config.toml
d_shared_expert = 128
num_key_value_heads = 1
rope_theta = 10000.0
init = "normal"
init_std_down = 0.0061
learning_rate = 0.00967
max_seq_len = 256
Below are experts of layer 5 (counted from 0) of a mixture-of-experts language model. Rows are named router (the router's row for the expert), gate (a neuron's input weights, with its number), up (a neuron's input weights, with its number) and show model dimensions 0-127. Each number is 128 + 32 x the weight over its row's rms, rounded and kept within 0 to 255. Numbers have three digits each.
Before each expert's rows: a language model's description of what the expert responds to. This comes from a sample of Wikipedia text that the model never trained on.

# expert 31
Description: Word stems and symbols such as +, %, −, often in tables or lists, e.g. gener(ates), Data(set), Air(play), mat, model.
router:126131123187109140165114090099097123107145174096129164162146209148154161112109151126144084129181109112113153179153084114131099130150141124087205128185091121093065161152115126117140113147108069157158075205163153143125147204134142130145108145075135143131129162099113137102116150097104161146043117144204141123110131147034193079165126139126126082154137163116133108141120117114098104102117
gate0:169129078160097115187152145092135136061133092147147110171099108086136121046154060113099122106157105153128117135141191137138096119082122140062174184118114070094100106147112152136162122126076175175100147129081147117154140159115061136104141167147130115124121094150134166178147158130103187161075115140111172129149124129118082132026151151099122113107150174099190140165130136124112183134143
up0:175080144151134098156127102093135138149152138147179192088107125123127126157179060084128134129150102155157127124128117198169099103100094152116157189119095111158135167135092101140144163208137210108087143071161083181133125166077092123073154139120172145132091120097093093174121122173129128165106122167109090108057154161118084156061106137129149166110138133137135193166119124105122130147162
gate1:152107137131085147097174097097068074151131151095166145136110124109100146139064100138107157124183090079153127092162077110176135134081152132133060159142078078142107120155076114117148122154154080085063091102120090143139168182116088140140195129093160154131155096114185128124178102096129115106096195134054137102125189135117129119106123135134133113165109117171094158134077157066176136103135
up1:151131144153136088081121146071134113126150171182080182153180166074114114143189134130139121148159179153120160079137078116178137120139144109143156145057110154206113113110132181146174143151063123132096088107111083105128125128108148152117078158153106154131143130044076124124196166146142069115159112117182063116123140135115120124146127121167172106118137158149134067119126159083144164080174
gate2:178176134118174094134136133143130143068130132170136112109135144152138122101147133097100164122113101126132093115108130172174128171157150153094186117170139073128152115119058135165129095127127169067131108168170106138129148132136161110156077146119184160183182223099144103156153205088131111176109144107104057105184152087168111172131128144110111107098123145202162138136126141165198171122156
up2:142151158111095169124122137091094142149127093140126152128156171069190185100150151109129114062131186097127125123110113098091112170169117160218143137101120144124092107127086177112086176103100097156103117140124126146102179151167042129163188093122054210098126087108109096091114114115106116129129194095129115124163135137092136168135119100181114179135092158121163121085194120139115109109123
gate3:134117052128086172120117130155074124198133141085169133141114141119113149179104143103167114105139119162107077126150116088068033120136123156122125157114146062172158110086093143177136159093133160140043125156121106186143136107127124205164171160105176128084104093111186152115128163142167155095145074168067145079113120124166124129136150095121124117115106143136141122144168133113084187130094
up3:111106086147144117124127098139070171097102106160120058134141145140157153135081137139144139145094148108079150043107139113181040130121084177126184058126104124114088139128082061163160110173162145114170185093126144122137105125113122125097170109140147096126113145105125165194165183149102151195138146172151099109147119115069175140080109124098095155146098152092149144132112132166165102128064
gate4:167162109103101123087129144069101107090179126126151142122146105113118104095136136062087162148168102129123050073101136149182145160154148155100113163088108119079119121128137062121047089122065180181144128073131122104159121165198099132175099146121101087116101120111132084129113196088136138111131159142110142142127133125153100099102119141106074070113095170130193086095125197118135157096113
up4:146124077089140108158121080107082138126167141088137143148150068125068081163116100072107131073086123120161097165155156128139135103067168123150140085134170082164089112082147105099107093124176154149097116182181173103132189153099186117142155104149104146079196125105159144135114104160113186193086122109162115095154181107118150104126145103150120098096116153177126156179134108184101181136131
gate5:172129182148131129117142133104124135099193091100177132098102197128141134055115076146146098135136144140131118179183092179156126077156114105111114114158099128098150139167170095125071059120070127146187090175130190102164064156113112137128180181103180079167134153105129170115073105133114093125110100134111059137099137159146119152155153134149127124151148119095179090182120079164146119143124
up5:071140139197176116128096121124187102096121177181192180181083212116166139086118103119180128128141143137161176158109153153123107140129156165128106095149114111165189090126131115101132078105132120156114095134100139135123110175145168092077128093188148108111048158069147067146122108097090133168104090081130116129125095134082112122114123185099132110163119140183125102138097131079116146098089
gate6:117091111136129147093135153073111154121198148143124118129113143141146188148129173166175142119133110106110144121152121090139123113085156103112067141168149072105104135066184061151158100090085190085094132146131116184164127058120195129091198119106111121100137114125139141052117087127181151161093118165125162101140094117135154171145208159194126110138151118176135145155128079176129123132115
up6:123147166187125069055081144143205140137126085155170152092140136157162161212139126105106135130145132197154101107141104118098082123134130113150090120165108109114091113116057144148085109137084146171176155132117108110150135144059126195133079159131088155070158174184132153130175137118134168172132141069141128083091100140102141116154132146095139078082158145131150132143140103066142135090092
gate7:091166135139121115098110102120065120168174151107110125092152111183113107089063102127146091133113125147103096174194131116159190100194155150144170156090216123163102191119106129072103128161164129179135118135184091144145132130112072121188110196160127116155187126141075109114095133107119145178109091134094154118155151119065172132061168130124120123116108152173157118158162137145110116125097
up7:129080158189114114121143121155151160165081126127098118123118082170107132159109105075159122180156092126061099154186141123111147164093163125116131142108112186145146127126099122118144086089116100134148088108084108133160140176051104094183107146135161089115099089143105118146096116121090102156159144180076159090134095060058089161070186126104122091108086122153136207108079145180145108134149
gate8:096167133142144136149101110106109087061054143112141154099144132169113146135120123094136187089102115150137150148183143077145116089142146110079121094156144080146086127118132170155089082053122126180125148113109192127141110141105134152161073117112163074127124108104072181122137180138103130116075177075090141097138182142173131117151177189121083142121146109087156160165138161140167168050096
up8:034147173144112061117133158119053114103127124128145099152109187097105114137124167175103092123110118119170140088174148105133111169122120075136139130085122153166146099127132095142105061107111102182122147165118148172185091109102141082131154148107166084132129142098148141137117154137076104082137116211122125146155094081164170128074127106138118093168110166091118134168135139184235112135110
gate9:149172160114088210071134086132122137104175140109115112150105100181111120167122134116112075142078134139088121137129123142172069136101117147182166110099113087106161112133116115141129128247118154151121148118105070156089063139143162178193159125133095099098127110126177122138173132159153135161099110123077100117110109169140141103107192110101142052149149165092137073144109161166112162117082
up9:146114142077189144164142132062146154121192123149115081096204122127161154149137071098165109113140059082143098153143152105089164140088165142172149130115144146140140106094124136126112195115112112155117112089082109133138190158153080121131131133186138130223186065052122133087144108131157144150101164105105155089154149120158118106122157151172106108110108109109120157068143072114099174125138
gate10:110170145082138143200158208106159197111136131160122117066145142205038121103067140155188180099146096097141125144133098093135117119114113130113196135123105159111182084123122136107109144141138177126121153093164112136101083155149105127123158131134118165092153147146161139143095135078120169104177134203109112121168124156131122105104122142141138147143148191112114179194075126119095143126194
up10:135180102157154124087095070127087085170156121053089101177156162197169116177115143103182095129162146155147107113045142122123132089142176105171133124128111085096130194109139131115118121151100134137129143123090157194161186142196151103151166151129157132105135090124091164154146133155170155152139065087167164125207149136114151109143106112063148104157121086144131137074123106100133114145148
gate11:127190115144157134119191116141085122050104112074138184190074126096119131061135142151108160086147165155124088133135112150141098123096165096100127151112136116116145072118051178151126106166117044182124164102181127149150119184176168137169075150177111159099104159125111162128094080089132157083140172102142183120125137156119170126123135143119122159172147142108127183133084172104135135110123
up11:135111095171140143180094132065155148110171127104114146135169179160098086130145092119135117123153096132111107167114073095117132156123193100046154153172132153136147121177173102157149099163123101156160123178105079118111136133071165144105111111103123153099125129157102136127133140111182176155170151104099186066174107133145088139071103078141153090146165132098116168173238080148116091135141
gate12:166170151125155123133110140114172189115145139114095034136136171146085121109119122122164102100062122148125088095120127154162066177154168187125160138114198099166136142128117094130128094133125190135113157182090161112108195110115072141191078167076176152165145165113097113088155153121186099156108107152118128149086182133107153109118141140114097122163139150086151088083140085094144161151093
up12:111173134110156169124079150134154150153106176160078144092069156199151109136102077157208066112128095110155126154081127142159150132095087153092125128144115088149128056120143132115152133119150157140068169159150092128151146101134105108185058137138131151156109111168165121110099145120087138139086125078137154164129126150063130147153120069167090142186086086177125096155143080122111046132130
gate13:135104094131098073180157137070151164072152134145140179124132105153140154151128066096121125133130109152072097122179154198084141145172108122159186065174162098075155089129148168162112130080134109160137111165139126205191146125087074107106166131162128064127153081151100191175065142125148141106146128136125151127089155136090134109165146168140107148112116115150105153137102081124144125063101
up13:155117096181085152159116111134189111133122133118163166166089178126148132106148111160130104100144124107066093141142096086120116156156173135139145102128140068157116183098120133096108057170145082152163075122124112130145148118107129141107142105106103119204138055159132182134056106076102199059103140080153121170134099115096148108103086145150073164144149136100171114112139103074105132179067
gate14:151044169057084113117116106086164137094140124141121101142115172202123134084175081154120141098145120140116119068159127181136108141103113181097139183167126159043174195138112167130164110197110156071135159120100150140144121116148128152154134129174149122075133083118123160084140104136111148169129083135083162096134065145127149099121139147087132162128142093112130095146163175110165125057144
up14:138192121201136066136197062110120164124126194110138122158128103148073120124086161150124140115171120131141135182124115123122150155104166085128086124119118110122081153130082145157094092114148071095128167166106091133126117149118168102180135165137151129172137140123175160109143179087082105122131099102133094185183157152095115135133108146172131101092078219110141190120125072150115145197094
gate15:077129125096142095141148074140151123077170105158112098108149170104150216067170149171174157098149117165069157100162142107125111118171128147102172107147173136155160089118108132178158105151107162157088077185160132132140111140122136090165149126104065140140106098178100090164059116098088123091182103140132156126079116120113132123161156090136183073106146159051183120145168123118105136110153
up15:150125091139063116101130152130122134125112098147127096129151152117166158150121167099131152143074114109148071104125179190098182116118159065116136132155118089180040131123039127115083125102136143115162156059132184111183150186148114097088161111148152144092187130135157133130037131145109149117084129054125106105085169175152078157116110118126141089147139136099108125172149160102151092140131
gate16:121105207102176086091173142076129171095119096153136106138099147197137140150149173149151112130189127124151123100169119059090107131116129135146146138123133063114199117057094133096138071167121089087084102132121151156153102158061139128120206157103143104119127152116145118145152070103146163162108096131156092103084148065142141176120141127137107051137073140124133138171075110099124134151102
up16:120166101163114122169108040085134116148114131059147142168096151065161146143113122140170143088120147157092134128152185177118105166139135141134136108149109153167135140088129158114188170142127149133108087107167113163187129155162149115151113118148087084101172092124084130107113128060072169147160194144214106147117137157127117120094087123154077104131106178136116175222124142106129106152074

# expert 45
Description: Digit pieces following a decimal point, comma, dash or colon in statistics, areas, coordinates and scores, such as 252.6, 135,000, 2–0.
router:175083091194114137138120117108145180103168152090098115167153207141190143122120128159148111118153143142133148170122071145185072158158149109149166109117104110099097170116078143130136133132076110202164055172148129148134131161127145140156113138125125128168086157084137192126105144093102192087074126125185117116102117147078168086158120144137112086094157187146129113125067109127081073128145
gate3:090074036102084125113183171176100100139184153088113096150118113162141116093116109148184158079131089127112064106045115108092093158157101204086139132091107091136118163121110152125166105164105126153118086101124141113141137132194069137116157161135112102073142133133196094093158070132120168126109147090167127129205129165156119133142092156124140146175132134090140132117130175113125142135155
up3:113109108125057173156207116144165074103107100149091121154108138107109117130087128112197168123145096132142132113059138086128117156173128168108129125147142092144137125115071103090136160140137150136116084112078149142078079132091132090206136161162088092164134102127105129177131127141127152138105149053234148122141182157133151100098087091137105135155143185145153127102127173155146195107082
gate4:135185087107165113102077124145153172113096104093114106169157079112139172114110090118103139089160117122142162137098036122052140105117177130131134112180142143134172166084072152088117095154125139129182104126197186141172141110093095140126138082127095185173119159121153057127182162115083124107158135101116093137125112122154132122125150149139142156112033102192154147106108153138085137125083
up4:178080150157121153141132165097131130133205128168143124165181137104138108147159095114157072076162101097088130157107142077069150175120133152096162112120144063132107132151138161042122196103132083096138164194147102155139129190129122156112107103152186094108172163163089132147124113133111140089143180178166115050148122137091134149123138129089122098079129112140166115074160091138145185125137
gate5:098140111166066136112160125147159178078114125118128129110156161152160165150106094169136128170144156114147168143103119126180107170162106110068179076126151129081119116117061167179150153097114154120106098114143107109147099051119115137201121148158108128049129166059125169130100109111094161144166174182082077168127110172175107184118154148131103157136109125148173156149092086073093135108143
up5:102127086189115140101117112121169204115186118078127068127096091134088103102111104134128134173129153187162149041115155110134139127090108132124150143097164094131108174091134057151116078161207134158106048110149170110147158125067087144132121153093104122116108085117132147146084113165105101150127102170114158087157123111141156093101084149086176142114164096138092070183099105129140111109158
gate6:111143123143125083172155088153150177132224118079104159098112117152106162158160174113182194173170126164099112108177096139137124097102137111121163150174081136133143145169120181054140141121107082163123108163115115141150144155168143155130139130159064158097140108080111155185064149093127152119151128126108106074156152079107151073151072139200112125087115126137137117153070141151133121179089
up6:124149135149116125098168122114179121124173094139128095122063114131135178141136119092149163176108129072148201169105121116140153107104170102137156175053161125053135164124109126088127121131153102155096101152121116148122152119063155156142105090066126159121081140157161106179111078132127182101098106128181032079186100143132135077146079145181138114095130178167102119114120098137136086120180
gate7:148086080162116157078127132092150153141089162077069156134154124131127103141173066165113082115119113079170101094127079171150064127036147129083157115082177154137101099089101097131114085147088145213125125165104129129118158152137131072207091116137155158143155098117088135092130112115137105146097179088136114147105134176110145070153110146120124070115120113064132135094082114129119157157147
up7:187104125130142159094071097173160108172127151127141147108115127102126103113156129160069160118158085139131150139120090106175106120176208142117095126112163143140130115124085176159127161141095101218087150123158097158078180160133135128184157137145121140148143072134115152072110100145129068115081124093142144053106087181073132138140147086139103135108137119119171166183034157126175128105135
gate8:147104124137116145100096187110186125092123133118119140103118172160142127103108077094160156112179129144141083119119101142164066059118066149118065174147066150169104118142086138145184137109082121119142068131146149117168136134183115125131136126134046099137151176148147156118128096049125116104122139194081153112163164137098128120182113108185162136060166151092108124148077194119106161115132
up8:077133125114113160123126188152149099115138149153189123141093184089155149138123136187143155071185100101108095116063124060198111124126134190104100109093188151136121108073084118136153145145065138118101102107201177184139070103126128143120112079167120093111100157113142116116165091103117153047159135154106108137129162128120137080123082143220123149101131106135177122127114139131103129131153
gate9:130104096120153181077144132147120199117145107157107124161186120099123157110123115152133171133145166103170185078101142099143100153106173090082158107151150134119121101109128051149189027167160108169138153166207085109165122174136163108145080131108114138139110096127156110143114132114074119045168134164075151064102139122130148154141120128090104180114141124143114124123165107143108160062111
up9:110150126105131142137088105100148148121157142152160133105181133153103085162071065110102083155101124107103156097123174143129071174146211136125167155086127090145213113103115161177136136156147148144127151149120144136164137080110154185084128140127119109156142185119106100139089102166173140100158136059072158136190051161159123111176132178160086089168151193113134165122096130162095139138137
gate10:124074109176069158139121127172076144132197136081155135155119149144149167189111143174192086149136085113094103107140169156144055137138127059113127143153165130107183184076104159121115089152143073119139096167096139232166118110168081138171152092108106108124116135113146181180126113126107146128135112137125188134124110138148143142124117064127089125166113150089135121097157083138091073134112
up10:132085064125128145123124094180087142081087128111110190134109175155148167131093111066165133185156188164093149169089094160097151092140126144148164127154161130138157162201087146091164113160101108116139106089150107150120080149130082148150174118178125100088159142127135182138094167131068106080084145145103175117126188189114117189151100081180131149108153079116104121100109129120153156139164
gate11:163111106104159096046102033132096108127143118065056087144109147115207133109105137155165101094137126217125103131106128107118092103186124109072189157091129138164144075169100153112169139159125110142097093157119074191098131122142100105128123134154072059129099125130135107108178136101099146147186118133078135130079129164126090114100100101149128132113130111108135141176159162153136127133163
up11:062120128160159095118120152137147114158102164142055137144164084156150178107150167171138148109141083127097110174098107166121109138125163092149104116147163125180135113192121137130035130100105124109100054130103106150064061048113093125160114167169094116033135159137140159098129130136105155078165139124142143144081214130145127143100153124156132105138134172172145100144141155101147115148110
gate12:173104132129133136206121114070148163051204105133104129142083167089081116153146151138145113142086150126086171124141125140138086141107116111143166139094191135083117069111031155159189101151105192176116084141124119104186152116170118164119146101106102146160152083101129130104079181119159139159171163154137107103138078158112149137120135148184118129164138113092073130147163130088123170126143
up12:133151136115146101102068124149119171104148135149080147109162144129103133130184124090119162133149146129128164135159044087108062123162128163143181140093134090125114110133069097181146105116176203132154160112105148161092146092120092131131166129202129091159071069087115138110177127155087125181127178203089141146150120133159099151107173134115136125171110137147108160072088105154160062075112
gate13:112131141105147099133088168116146141130145145143084042111163079137104133111107100153094079135205157167109125084115156151088104096132172019113130117103155069108184141101179146199111091109197090179131146121165147154104161147169132130145156132163118122116132143114144093155132159160159135100139078189065100125123102121118111093070082118107107102120134151111144168143096089103105144086173
up13:160120089153115139135095175076159146176089141125128104121147153116116175116136100108112147153120104106109202110088130117122116142059167144108168152163142080129156146053072178183086100150143184106088101122129124165150101140157100140141123086120134152164150137113184106095108154154123141072127062089186134103172136071136136114107132104071080129172135077122086199140172147148055146092107
gate14:168131136132136147132184078068184146176163094128084162116095167164158136153171151201166154160131127168119126138131131101131124172059118129075084100166075121156123126110081144160124141154159171137108073114125092154120113149115140105140064136126105151148152206109146165166075113105108183152112069125062150119153096179102159113141084165138101094075145144098157116159082114113074130087123
up14:184121168151199147115134183097116084136140108141103091062116149137096145147153088151184186174136097179122091079097095118094135092109047175127067107084078113119121163118147145152159156164144160148134120127119071147161154054131119143154110086130090155139140146154109159165180134120092170128083127167140132150080122137072128081178141143191115164114122148153160083129129086116169135155108
gate15:160069118088122184158134125136135136072167114120103110083199184118073156160169152088154132185139144142168158128074162168108135111134192205184123114101092142139136117093138133146084125075089116143161113095174207131147151068148099122114124147117096123097178113152087056129111118141096147114140117107142128125111079111136121079122158154116113133163161136062109116144157113111070190090098
up15:127161115057131132154128142131152184131080153104112129134036175112174151079162130127044086147126080115098127119109138111122152115116072162169098134141132102129146189163149161154143123128126095104141129111131087160119132108127143109153156133074176173187057158134154167179104065095119190157138149101124196115133119138097118108086144159122108188151129065155180083131114119095166091155100
gate16:176079162125146091109116139139138140118131154081159169107129162086153207156146119170148105120161135121151129056103167120122151134170205110166182176136140050127140130140082117127154077133118158173131101118076088093116133098173129198161129115080115128129111110199119117129171117062129121091161080086110143130088139115102177180135136110177131100108167152129126054162155075143111144160140
up16:120070102183120149091115122129094176150176176095114133095138125187182181149150110169167163179172130152126102101100127187171140109151141094137078103088075142155093134139101085126086161117118077122089096152098110093113134108151110075096127119107062130109127080086130153080144142084125134139161145176113108130104153109082114153134106138100111120122138134081110114134144200180154189226089
gate17:161115090165177119145103166130172149133163184082084106139132190188149187121154107167189119087115152209137184109167102126117101175085162144111084167143119120178144110127087132174141127084115122168133114149116174129071124099120128144125143109117143114129107156149145112168173177143120103129078197145095189079131130110167113144159073099134114142155214162079156078098135130122146116147118
up17:182141105135190162130108103140199118123086091147163093160126150155109108133143155175120120087118092127156123155146100087137145103119182124123183123175220066122082077131135149127124113121047058097070075163153182162123138112094152107134095109208119121111105097103091131136115136176167132119107167152159173132161121125091142132161145132095137138092128189180155150110162147083151148152099
gate18:107127117135083137129159112118118091135082120083078087163134112105147165090119130206154193160141150189202147148174064098115147183141157097059155087106128151183118058135060151125119150137066130121117126168073099145126128085137193144147137166112146108126104137116145131136089120136148096118181088071129102082151087163075104164155125132134153174091159132129127135149143150105155120085178
up18:097146109056083174076177098115179112160154104116116083113101105102144160098153116157157135088102112184139124164177080156164125125109159055094094144165134127146102082126111085070149217133144112130162135162058147128147153105104144132090120116151121140125110134046072142155110188148156158079073148079111128098172112115123176137123123110078144146166190084142137110117109125123166107133135
gate19:182107106165101177121065133141112138170193137114164118130110124091161163108094178144138082160145130157121118115153156148146060118092150134181166116077158123123146145133077082178160160146193157095151099138157138151120104103135101170128143130191161119098136156107122151145077056155071178193184136130130079102116108147152160102079100138156124101114099156153202122118161127140121105087197
up19:118217146117134068172102123117177159124103190093065102133108123120110165115173045108127154131167101104084080117180119084126091139159173099099118120087105063119148126145072112100090160139077082118120184163112116125131094112111133074082118109124136150149117127134090129108116112155140131160095137078159122151165098090128187143137197125088116183127129098159052101165120149128098105093100

# expert 32
Description: Capital letters and capital pieces in acronyms and country codes, often in tables or lists, such as PHP, DUP, DEN, ROU.
router:108124136187143178104096112097045110131164169105095062146133167145134172118129119107139091084142109094069141113138088113161066113226160133112142148197094136141119128155105111131130103163080074178110092177140149107131149188169114131133115159165134133119111141124124135109130142108075201135058149125165103085161138108109142071121126138137153049102149134128126103104118152193098086106139
gate0:108091126168089137133105164054091147182101105134133104163090134178112134150117168119104077113099119127162117135138167115082112168199089166148127134105165115133142204117057152167148143148105130108136143100149103167199171179151060155084119108104120131123123120116149164098135162120153165143086172095159142052103155154216072172153155113092098120103144142082109141095112169122140097115110
up0:140118109131159131096122172143154165117138146134141124112150163143109121121137148178140067144124079126158174139094081062158138122138147159092111134131095094149148111178090062192138114101101166070082123155159099128172199134103131133125143139132042121107095093070178159166135187127193152118131194094113151121098134144153106178153095126162110193133099064110088106072139149140142174169098
gate1:106103161093128153137102098121098154129153110141115147083149102139087137079117126125136175074175137164074122114134154151104110169146082110106117096071122083148114150103111120126128083169204133102121098071138089099131154174117121104136190166185094161137104185147153185101212168082148102110166155147107061119138153056100123114147171158150098188069141150155174141132083121164157158138136
up1:136143125077153074122047126108152133092121124136121152088124142144060118055185110102093100143112129131106120122178085130089125089119105079117163154153163204100090157083081088145119074141125140095106091128105113142079161169161135107115161165145127123104085178092105160128115137137132132162166172119155067097152183109112101092143109154176165132113171142157105160152103115191141191054102
gate2:111116208108137082098063143104142104148146170115176094155130130095121167118150176128110156145108103108202108127135177141129144148135165122120109139123182089153132190108053147112144055073166170187130111105084147095125168148130130068143160135171131085137184158113112088167102137148125148081093083096064150082102152099108113136134160114073142083137141159149171114123185186116116102135112
up2:149123149164128140162050117119105171133110142117159119129156115182127160108114103063115113161113081115092203129144158120122169056196120136136127152146134122095142158126115145114106082126100118079132143142137185147098104106090128131123121088137065166147189056132173181107115192150107168142080161203149159115119091113171106079167092142147178093081129116132133077141190136175153116156120
gate3:185153103109185104114141138145092132105145177108166117164133097066129124084081137144156031174146165097129087120146132165172093100143107176139167091188111122077134120157106108111142075062127073074122151120156127133143077154085111116165111172174173163128072110114140125134134130127178174117162116102175085108150164138152141164106190136117131137156194137151152122127176092122195127113130
up3:137100164120123130090113103154112126112137100152109147120156068162134132207145062133062149096169152148137119096086155144151143069169183136170102086169110108124093094149112139105137070148119109134146117179121122133091096122155062123174106152144106185104122072159171118157096146062096125121126126132175183111156087131126143080101132132174133184159103059151119171203141102101153107194110
gate4:138201138137125174149153075129103135138099140090119103143110078117058105120144148116157086181115098090119097123131165128167117110123189150097127158143097149124132109096071143076146088121134087116071171155126116174157137119151164128120076148140136121116050063139153182109107077068140133096143094125186040134183139164164148073065121159095117159091141160191102148119122151124112124150139
up4:077115135143098171119156161109101169133187167076140111103080099130085141087172142135130182081137117163157152189155123138145152147105168153116126088153097091138090118109065187138139204086129168124132090131122128110130121148112149087089202168165102085139120144116118124095090194139129174171062147099162122118147132153067119116156140157148067141125123141062137127062140141121171113194139
gate5:098150168130133148140108149108096155144198127149138127072113120115114095129108148133063100084150100123144153106138160155166108103154126122184080173118106104132189171134053115177108078150143124143117126114115169097177179141135107135075062155101127111110110098172111064101098115093084136127155136106095096096161145110119111072097149099167223141080160161147168147172164215130113158113134
up5:137158169104158108191139059176109067119137097133126172172075147119168107151122068144138093182109072156149145071136125134127146136117089115127107116200160166124087083151131119177148127179107180123105153122125140131166131215134145131152090130147141126124174168066154175134114151121176081068125188113070115068077105129138143148099167126129111123142106143134168105160115111134140141067092
gate6:171134090154102106086144108131109104107132113153145093114105132106102122114132059110124172139168118146063158124119184168127183119157155141137160166175117121164157132062099082119185093110122131157110102099149149054127164115103134142155103113116169100079101176070176150140151107189097196085118175168192118114138107143144105090067134135135073153139172144091168182173146161117166092120090
up6:099127130110046159153147168049151100130089092110158089109112169150145121123052144129136155159149106136096094155113081075144098118177108155110121165045129110096103141109145145088125150113110143180156146183134119121130039096129171178104157161140134118090168135096105136122172125110072141171111163145147108080122107174154181157122144166121119138151173131157117144156143065146219116149128
gate7:094150114119106125145182120098109096131136149080125070138122089123073142069181139156067191107155189141147091108121082088127106128162158176090135142128134167168167083101097100152143079095112133114114111146125089106086155128177096183172091139094164158125123138097157102051078180177124155093147189155118096089162152113155144158131153184159128118116115185118168090141173150124106156151168
up7:131119180153105109076103140072116127185188103156112162141161099173137106098193141136130072137082085163123100132130126129150114108135092078196143146104103157085121135104152035100102158169131122086110118126150147122179099186124124115089138047108138172183133065141129142096092157125116119161134118153151152057138165093151146169138111143109146137173174103166140094110060119086101164124153
gate8:113162151187078149131177146136123123125194111095117091085060095156119158157135178123114157177163113089108118101147075081111135082133100164107109155145119150173102092149090163117149125108123137119133134136099072110160124105139077124111101107150136085119140192033149103118128086065064148132095167136101092093114124168161140182091087125089166136052108151114138180137116130179136170088133
up8:132112136138153182157185086071053176076097068141113116096114150133147135113154066151172157129134090141115107090140145147135071115128153126107060074165107185085094134175186124199111149155115134106101171172092147167141064171103137102129121135134126130152132167095124132065114132134123163091149148134145102168144133140156121167112120175187095206068158140108132098087141169122127128133130
gate9:127105116104137117083147092098125155091093096119116085102175174162124109140129087170155128148082110149103163128121130128090071098121153136149116113177174161132119146136138160194185099120105130206157152139123166163110062188109120116144080054155070098123134056118120123132107124112130165128183114150103174066162140133149095108095175104128118093156118121174153152103064107131191094086192
up9:134156129116090135157126160108119126128119139105123138187131057194149074154110100105142073134123128096133134117149112111163138151087109151146087055137110072139183144139153139100098160156179123131133157128103118133139132142148114060062157194115139119152117152123105101128160109156133159076119214145125110153208144067118120192045134165086145162115090179094155114128141119136174116195168
gate10:062121154146089119149148128116102129091149173145156125119151165154187165101172094127158110073109052122070094133102149131099108108113122104090095109153178106178062114106090167098178129121140167123189072123104161134168152133151127084170151129111080137123129152122109165144141159107090165163149139105115135113095179186110109176094073107138089059061138113085058140113128128136177164111109
up10:154083158128156142077145057114125124156141148113182168123163112113113149138164140088176110085153015142124138089131162136104129089136131164142148084184124109137160191100056156156147114111094176108099122093083085095180125100144119113097100156114107151089139125069125104107187142115102162148135143085099103120108141146109067111112099079106079161100139127126112122083123063055115113175135
gate11:178139065134129094114131151111144137063107216112166146106131149147119127107144092154122178097118061094069098181186096088152092071147154107135069162155136151207120111121069142086135113144148085155161148130087162109152149119172124152149095090155161110112080107136131098111140077090103127165145101109137162113176152156146085179142154095146149087104167119126197122144148149148180087146124
up11:097121084116124095153107099085132118126153114176163183127141115141198159054090127177199160105145120126096088152135067150184155134185111123120141186120093204165110128170113119106131126164160120128180148157089106124107120077176121151085134070117115153130117106170155197153143136146108120083112107086163090137167138166138139129086189120118115101147119107069077085127154114090159107068140
gate12:178133201162100081071189124122121126185154156099083089097069158131083157094145120142140132138159116136102115088102119043140147067145099139191089098176147184155140123107098093123182076132117132112099127117153131170188095137156062118170129147122127109158142101141102125104129157134124132091080125103101095151098107115136120098102155095064173122135138133147130080117078127074143088054145
up12:188085083096107071108116136108097168151148182123098103128155117138109116127144074135156210118152112166159162156113087144208049146142127136193108101156144093177057097094061098151104116154091110142126149104139129109154099160122190104121106161153181103153116115091117094143138103096182088096101138186120119083084124167094141179162126103138108163114141144133129144171123133148114087178142
gate13:108119048112112151126159131117121084074134039102135085149128132125116118119096119117137139053122126077140135143142124098151201099120123135114172092163147157159133107086133108109206086110148136118150167124137149139152111147149068132140233126131122100092079139076148147136097094097101182127052122108178098109149157187068074119126163109117119153188130117117151158129106122068154112102138
up13:115142146082121110106143112151118140047163098091129099110170116179145119161155092056132110114148070163117191119128126127075089169153099124143131185114106136106078120107132114110091085102108108157109103126121126089150155132166120102071171109138067107101133158149148100184106188094091129175160095126169105120165170076118081150102106139166079140175150163121196155090173129056102105100089
gate14:101134144125128159104164172171156134088167124099087126169081163072104158088109110180108137118108097102190149143169157133112093148121110161154106153168124151210078157127040104116142079140069113145092065084131120142175136138083125121156154158131113114116146145134102143123069155127124168123105215118124098111145163073087093095138174156161126111103134184172141110134077132067169150103139
up14:107117145173104172150148141163149100135124130051138124122156124106096163089049142111145138109081093085103121107167123134099127132127091104134063142109177128176071106104124095108137116142076131108083101137176096105102085123086100115174121172114154036140048161149103104130080078125142165128135149133114113171183197116132137104137178130171136159139177102104163144131121143090143218112148
gate15:128085115125122073067147103062131165090170130113152125125099136163173121090122126136103105085152080123133116168116106106123065115146194111083169146159091073170113134093126120140090170121136106104102131107187137063102167110138109105124179175151137125082053061117124145098056130132133102128129147102149129108168115164107119083120115165175144087160135119126171095127195072063128081165110
up15:136170114098141137148119135114167143140116146109150104118127177131173079121097076085140170094101174211113123157108151131055113137133157158162126097116137121159100106055100126011138135168108160122145103138128123121142179071133160102155133124165080131161103146096101144109127085157141185093156191135128065124175150088172101132136151174132133067127160185124130109173127100086156086082130
gate16:156141144168168103112113132193138111131180175098157126078130092116109122134131166087148063150099142142140175111118156135118117125141116166202127126088143122149121112100096172141074168084080162132138149109068166092177121125140086098163104165134051098093172106146110088142043094070173133122188105114128129084122147182138124167123155103184124094133178138112159168124109192149076120148111
up16:094114134149192182115136114078101141148108129188195065155180106124106160166109097103135118152183061129144145122136130120160065128160076160156118114106165120121092116105131139175144056120156142131134119120130154104129143108159122153165138158122180141094077173115101081110129087135086123144194155143103107059145092097177116118090128062192074123126091133110137156050139179114158113105145